Below are experts of layer 9 (counted from 0) of a mixture-of-experts language model. Rows are named router (the router's row for the expert), down (a neuron's output weights, with its number) and show model dimensions 128-191. Each number is 128 + 24 x the weight over its row's rms, rounded and kept within 0 to 255. Numbers have three digits each.
After each expert's rows: a language model's description of what the expert responds to; "comes before" lists some tokens at least twice as common just after its tokens as in all text. This comes from a sample of Wikipedia text that the model never trained on. Tokens count by the router's weight.

# expert 9
router:159084127145173155122105137123117140117129150163201133097134109120132116081134141153118145118121118114165149120089109133099121138146127109144111143105090099124099174111081117114144118177104113
down0:144151139131114111118119130108099074118102096100130125116114142145104154122128101096124072102109101075139149146148123103149151101137084119107137112136111137116134150122136125161161071133129119
down1:160148112140144165135090125148130138137053017120085108154117127120103121142132169126122059104154147129108082128140113114094151115129074132107131151177111148154130105153147094176126114149112112
down2:137081135143152104136170098137121152116125129068113089149108098078113131103160175113178151128090119141147172111105117144153086134088134094111108097078125118135123131144148133110164148140137167
down3:107120183143106096114129095111110149087150129107146161105122068173112121144094144119170148098134093104158130172097129114138125162138134125134129126135175142095124142123147104154127114136153076
Action verbs in narratives
comes before: "to ", "the ", "a ", "in ", "his ", "with "

# expert 5
router:134114152127136151083143103143128095150138085118139131107118154126131066112080102087128141127157132117118145108119152143136166094117152123127137106172130163141165138084158100132104116070130158
down0:102168170130136116131112154076103135136128139095131092135127172117133145126130124133116212133147123102149190116135161117112138129095127118118114110128098099147146129141067130124147125126125144
down1:170134150115183101157107103142123128088119146136165098121144075150157139117127142115157080093102159170116146149152116139117140123113109145152116105128157123114104150133154158153137185141157142
down2:177104122133116135107103119159128186179164126116135166100123130125160103114130139143133164108128125138114101099164109086148073145117151147095150136127104114122143117107141132140110085127144105
down3:109141146163140129166167128096156119137100144122129139132137114116128147112069145125175121171103093114090122146076134135171147169140119118144161093091107085132148112117130145120192125147145179
Locative prepositions and years
comes before: "| ", ".", "|", "to ", "with ", "5"

# expert 12
router:158156126129159120107134128123124174139122095140146080092162133159132116098106147135130103103122132094146136130168134177140116123149135115183125111173109137125145164136114150086127135076178149
down0:144123125129131127122098122099110097167142148170103148071121172112130100143088138134154112126160152136124159135076135111124155140097122149120122153085101116146152097154144142083127102130120103
down1:151138119117126143139159087156114104117106104121111152115142158131141167107138117108127133142079135149175119133135126133136127096146128141115122169111115122132128145129112175114179200127197140
down2:157166137118105130105124149080110135139177156118137134139139162150096146125201092149133108129123127163136160121133126166136113092171145129098150116147120148136095096098151130127136131135104110
down3:118121185161101142146182139136117147070091130154135112107129119117115133135144106101120115125101131127107171141127133118147089153100144156125082119122128104124122115101151104146170115143097114
Name-initial capitals
comes before: ". ", ".", ",", "uc", "–", "ă"

# expert 11
router:122117147132126162075134102136145101144156095129128144112128157136117085120087098086129148120153140132106152113125152142132166091126136102128136107178126166148164143080162121136105112051133154
down0:118111153182124134058155093144111111134141144131111123132145144120147098137159159112140083102149155144159142136187137118150143158067157122108071131154128119148087127114093101131145125074130154
down1:128127129133139104109115121114073145103108197127100152159138137125126129136087127098137117124120165149140109138121112122121114120116128140145122150091152118155127107151104122152174104153146143
down2:104155134153105135079119143160132097151123154127136138157114132106113147152078124116107118114118079100120126100146103107143130180144148138091111113128110165139112099165152172132141138136116151
down3:113112141141120155132126149117157117111121168139123103159160151096115117087101137119084134131140120076132091138110100096120129127156102150081148140107121134107156089131114101128149137102108103
Dates and table values
comes before: "|", "to ", "201", " ", "202", "in "

# expert 6
router:102155166174135133142139144170146105166113111111136166130132148144167143141136132167142124103178087104161143112131096150112125120150149132128189124138124148172153138120132156150114085106148102
down0:153113102131114137106116136099160099102112192159131131092115146144123149154169114109101150123108147158140139111136103134106130154160125152123137198100153109081161128082158167099153117143105111
down1:161156132120154119135152122064151084135089072135125117146106153167105105137103135134090094112152111146146129086108162084152141127171105161142145122143179141082169121152104139084098123154137089
down2:118125124137139136147136148084074155102126144139098145116102108100116132192154124156142123140125094134117130087107157118131143114131135120120110096136124111126136174098122131120135108119146115
down3:145109102123110150172128110147117183125106201145131105148125091132089132142091148147112174173160160108116119154102096154142102147133116094106146139125085161114114116149148136135111119108098123
Geographic name words
comes before: "and ", "(", "in ", "of ", "=", "District"

# expert 2
router:152112123159135138147136121139122151090114104114187147146164126101141140156119122091140129147152094076126103123092141110138132122130126116124086120144118066110150068142161162110184182141086119
down0:102149188112120173161154121120117101107145176158142155102135138153117162097147124119148142123175158069133098114116130115076166154116136133109074118153131103107113089120106140117129145171175116
down1:125143113158139110153140137118126139122095000154129167167134096148115115080122137122145137134107092144144122128097132119169137110119127141149098124125103174080093132140119159128092125129134108
down2:127095076132139160128102138104091133189162132100125110118139109161138082110149111122121144130139134120129130176140154111134130124118102109122142128089112131075110114120137147128118109159119108
down3:140141123116152110154113115148161151165118080148116148105107126124174129145152090144108115125094121090116142090155136135147131177089143145168136161099134120118108130107152128128108094143133140
Prepositions
comes before: "the ", "a ", "his ", "this ", "200", "its "

# expert 18
router:101129058113128158137166105091157093097111149128117068108099064133138157131116088112149116147152148148108149124167145100148141116104088136096145086094149163133133169106138104144101155113168153
down0:152133135166083109167168115125130156122128153124133164141121161120167118128164129143122171132115157075095092173163131119104101118100152115115128159113079108113107139139116125109129087122126117
down1:100107110081140112114110106135070136152110117143118137104129126156083113130134149117131111097119115133159100164156142183105106097123109137132111165157153118097106146126172077102146147166134150
down2:094152111160167129113109103148130168119124161137114085152143170118077163094125101119135122096114138166100080142145149151122123178120118127080116124109129112127114084127118120114133104126119138
down3:164111125126111134153157128121134141166106187110136119084156103143176138141126116143134136116150116139142156132089149151161124142119150117129140168098093152122118144075119161128114154184100147
Word endings in music text
comes before: ", ", "\" ", ". ", ".", "'", "-"

# expert 13
router:150103134120129111112136113179084101156125131103089167104108136112131116117127105146159125114135120088117123107122159133132114154122139119117098111130153128164155156127164137097149111120116147
down0:122102163119137118119163080110094111142140105149100108134158098108186094146075160125107101131141134130153136119137120119119124084123124127139141161151113185127140164140130134124136112168128172
down1:115152117120134155158098128157117137100149176098141165085143138090153128078129125127102118122122160125150106159123126109131142139120131160118159145176123128118126094109091167123110131108110150
down2:141132083143127119131129127152124098142109128134145074166128120095172124120147142136124141140092141105141068151111165109150164158138196120138145112158125138164114120139131116113115123092185120
down3:133129148159114118173125158122156115132143103122143149130137098142106106135145099112135142131119124146144131134133166092102180153134071119124170089137166124128141140143139132133066150108134134
Sentence subjects
comes before: "was ", "is ", "had ", "were ", "has ", "also "

# expert 20
router:155097162127112140135116103120151085092118100098097163172082107131167124129124119113097165092129085135110132134103140102143078153139119118141111138125126149149164147166097181168133125125135151
down0:108140146153125122126117103117146134084132141104156132135136163144169166154134058129146106119069133205132132165139156161126113106133123116141145124131091081118133110140098164120119123063118133
down1:156105145151175100151148089135208151140099123131109123142148094112136163125083164112113106086147148148087130132110110123155110115140128135151118124145133117106119119178153120097141129120149074
down2:148180138126132162146128135099149137142091093138120187132126115089133155142120129113145121101118162094136148118124082088164125110082126141148126143110138147103116083077133115097116141100149142
down3:134168127103110153122139142132120144119092159130106057126137176111120147105131101080141185093081129119144165140160108086105086139112150128165108149180169118072153114100145149124161100153139141
Sentence ends and titles
comes before: "The ", "In ", "He ", "It ", "==", "On "

# expert 8
router:123152145095156142128128102093120120141133120129126098103167138133126122142109124134127151094133156150122143131136107126061142096128126102137160142105112156138114154144130150129122136132151136
down0:118130158121108111143156122141142166092185109185128130108136139163120147100101127130140127100136075158085115149112124108145124146146115115076098150128120094130152112126129094093113146156122167
down1:108160121126159108124142132106095140161103151114140149103129179110161092145140136101110135118103162083126119134113095169135150152102117078158121135165152125130103144130148156120110149162092128
down2:137107134130140110170145114138122117145131082074094158143101133141109129146147163108110094100116122114095121087091136148161128110154124115094078173148102138133131151170165134138122152149161128
down3:127148148130105154149091156103159135122157157117144137099157120137117140156125148133119081147140123138110183147136149151096126119122157162150172111162134140158113124112120102152131147141116150
Table name entries
comes before: "| ", ") ", "; ", "–", "(", ": "

# expert 10
router:126101135138135098110160122134100153158165138152105107066126136153167113151100143142159090152117122145113122154151119118167129156124169120170143118134142112140148144125165144162095110142097089
down0:133119134078159130153091115148126139131115072149110160125197146131130113116119141155178124125106140109122127129157135126076106158147135157154155142173161093114130174079116131153155101140131107
down1:166165135106131130175099178131138121134147132068166125135139150140148130140146133134156094085150178099116172107134090138159131138125132107151140110112114156098093118151109133087168115163157119
down2:123122116135080146125065126148121151132142157139125131160130125133192140149145131091166092124103122101093145141125131139112108119124162118129106110110143136143129163087136143136118127106131161
down3:133073141145144127099135125097098152109164147157140092170176120110094133175124128144133118106159140113136134124116114126139180144143130161119082092134126117150122121129107126167155140152120155
Copulas and statistic nouns
comes before: "of ", "″", "in ", "were ", "be ", "not "

# expert 23
router:111143140147150116118115143144122130152140087143083149099144149125136119110111101118137093123109090086113123125100164125122093141139143112120165146161125152091154095134139156102147114145100101
down0:117127125153105067162135100104124149166096141137128123135141098107121130165125128152119132130127117201150148137101146113138149118159146080129160105133120131122161148137133135114114127148171141
down1:141112131118182104129122077151110145104082172119146153146161151105185122159134108131115140106122092121129149150099148130107121097132120137152126186112083124149139101175132136145126101135124135
down2:143151089173096128137178140124154126142138205143141086109132105122170158124119095124078164141145149146126130171146111120150178160095127144125123160159129158168086115116153122106129128135128099
down3:124051136122180117127143183140117105112102087144119104127135124114100125130109115110160103126159136123118161088097131111114132115106107149126152131169107125104146092144132126123094190157122079
Commas and parentheses
comes before: "and ", "which ", "but ", "who ", "including ", "a "

# expert 3
router:100072148120112119152120135150101171148129149163090160160157154138090128148128120123144114156130094149086135146086111129136158106121162111074116112156148119129138119114126112108085083139116163
down0:121120126139138102157099097150165193120117124132123132135105176098145139146102129120128121064171147133170129129119129093133095130095143171083126146127135127133105104099111121153161135090106124
down1:097173121137140115144144122189106158128146100125070092139119142126146167100147106125151159110105111150106109108111096109115137100157107124131130107137091151106145123172131107140094135141133116
down2:128099142153144157130161167131121125127120132134156113141166188132151130138150137127116158177156143114130123153106072124104121133109138156145159160170126154108122100139132109193128159153133138
down3:155143093176176148125118083121120087082105154136132125121119150120122133113123155108085147142097118114115135115130119088143173106113177115155163145132137105120162078121128120106133094114122127
Job titles and roles
comes before: "of ", "in ", "and ", "for ", "at ", "("

# expert 4
router:099152130132102158124120112078148128140160152104132140094138148130128118118098101158114117101123134194123128117199148104115142112114149138095098102120112127132135162131137086141141146092116142
down0:106134129128150137120098146117105127130141145141100136117113180165119098076083138159141153098108138148156177124150111095158145140122131118108096099141128114126138109115128110120112153134091183
down1:144131142130124116158135123138144106093125153133154146147120103188120100145119146086150157121120124126144154123113138152092153120146150119127058109122137119093131125083144117135155093117140106
down2:146124110134106123131098127137122114168137143153089149169135129138130117158126121127119165145157097178123129075085122115132100118078143100110091153142121154116103141140123129143177149113116127
down3:122099118089152115089120094154113123089106164090131126097137113103132146067120155158128126124163134074078154133115145123123110112164124150178076161083109125144149106116170109113113079118102117
British place-name pieces
comes before: "==", ", ", "===", ": ", "ley ", "'"